From a checkpoint of a small mixture-of-experts model trained on Wikipedia.
Size: 11 layers, width 256, vocabulary 8192, 67.7M parameters.
Experts: 16 experts in each of 11 layers, 672 squared ReLU neurons an expert, 1 pick a token.
Training: 604M tokens, 9215 steps.
Below are experts of layer 6 (counted from 0) of a mixture-of-experts language model. Rows are named router (the router's row for the expert) and show model dimensions 64-127. Each number is 500 + 25 x the weight over its row's rms, rounded and kept within 0 to 999. Numbers have three digits each.
After each expert's rows: a language model's description of what the expert responds to. This comes from a sample of Wikipedia text that the model never trained on.

# expert 14
router:522502471507507496525462470536513485514504491487526459521450517509510499504427464524470495481486546497482514514509454563483529513524520497502499502503472474501508508523479452464531502473499501
What it handles: Subject pronouns and relatives (they, he, she, who, which) opening a clause after that or a comma, plus table pipe separators.

# expert 7
router:514516472516518475490562538515472513523502499477440452488561457484537484479483470508517513521507492512501494512472497507447534476506496463506541514528506492470483527471478483522468494460483499
What it handles: Syllable pieces early in ordinary longer words, before endings like -tion or -ed, such as prec-in-ct, recon-na-issance, conf, exp.

# expert 3
router:505502521501511550530497506479496456486475526482510499526452477479484498493484499475486524484483497483477508494488490487469493543504506489499555513520520521473472524512528513466512548500531516
What it handles: Verbs and verb endings in biographical or plot narration after he/was/to, such as became, played, returned, and "-ed" endings.

# expert 5
router:493514506521535478508538515488529500530532520485478522510497463485463515479536519478457548530525503551484516494497500479551538501422502547517466527459506530523499480499514533486479505495470467
What it handles: Short word pieces inside proper names, often surnames in tables or credit lists, such as Mc, Van, Sch, and hyphens in names.

# expert 0
router:549481477514440477495470449505495451499490480473531493517490542525465472545492485486536462521465505477481494504508525520482462539497493463476480477501485472497533517481507474483507538523531512
What it handles: Articles and possessives starting a noun phrase (the, a, an, His, 's), plus list dashes and colons in infobox fields like Born: or Occupation:.

# expert 9
router:477464497455478514506473477540505495497521478552503518530458523544524469507441459506489461468483532485472480499475467517520498507505477465463481540477462471540515516473480505505497514521480479
What it handles: Commas, semicolons, dashes, and "and" that end a clause or list item, plus While and Although, e.g. "Germany, during surgery".

# expert 11
router:476479481468503514527488519511539500486512478492521531498510521522527473528497470525541472525528495464507467508479493529484552504517516444507535469541493506525487483483447442526493487441470441
What it handles: Digits inside years and dates, especially the 0 or 9 after 2 or 1, plus en dashes in ranges and prefixes like un-, inter-, non-.

# expert 8
router:479513507503498517478481531524461501537500535504499478474548535473509499452509501485459469473481466486509503501518516505514495468510514516482506490505466472493505500512550504513492488524502540
What it handles: Final digits of years and numbers (2010, 1848, COVID-19), plus word-ending suffix pieces like -ologist, -ium, -acy, and century.

# expert 10
router:444487475481488506514499478528549502513492477512521512523469509468437481484479496534471470513474508477487472493531469482479516495491501531548477539493438550505517511509515490502501523500530502
What it handles: Lone space tokens before numbers or words, especially in tables and after until, plus short word-initial pieces like b, c, con, dis.

# expert 4
router:523512542477503492504491473490481571486499521473537484512486482478512476508478529524533500530482493540506509522482500490542503484510498490494460519533519462533530449554494541454480522526537495
What it handles: Capitalized head words completing institution, event or team names, such as University, War, School, Army, Museum, Summer Olympics.

# expert 15
router:517502510500495514499460491444519511481527473480504512449497512485515519494536519511470477448507494523541545518516503515497507463453463532506460515504468502515464452515480500483501482550527519
What it handles: Pieces and endings of personal and place names, often Spanish, Slavic, or South Asian, such as Gu-iller-mo, Ko-tt-ayam, Lanka, Maria.

# expert 12
router:485557489518560518527489470505527523527457496471523514510441494480499476487476510533489491518574519451540504454471531465501475533530461472543484477506488526496505529514505518502546490522505546
What it handles: Common nouns after prepositions or commas naming direction, place or time, such as south, sea, town, night, week, years, km.

# expert 2
router:467457479533433456448508519463473525471521463547495514487516519481490528526493494501568493490482520495503487499530533475524468516512523495472503475458518522483512494486486486505513491484451547
What it handles: Newlines ending paragraphs or list items, section-heading markers like ==See also==, table separator rows, and sentence-final periods.

# expert 1
router:493524497520517512476493497508458555460466486507495520507520481515476540533557508510515491511499490499535502508523506504488490512529512516527485458435558496511493515541515502477520478462480518
What it handles: Label words and prepositions in infobox or list fields before a colon, such as Genus, Born, Total, Coordinates, and "in".

# expert 13
router:505475495496510516514498488505536545511458464557509466484496529543525527499539525498507523521536518515474474514546483514504479487538517513503525509516525499491476469446482513561523454544503489
What it handles: Digits, decimal points, and degree signs in coordinates, areas, population densities, census figures, and percentages, such as 34.70028°N.

# expert 6
router:522489508490513508527509487512531422502535526535522511526484489547517498488485476493520486463464490480473500490450459504491462521480488511500523526516487514501541534492479465504473504493514423
What it handles: Prepositions after a head noun, mostly of (Board of Regents, parts of), plus for, between, among, and quantifiers like other, many.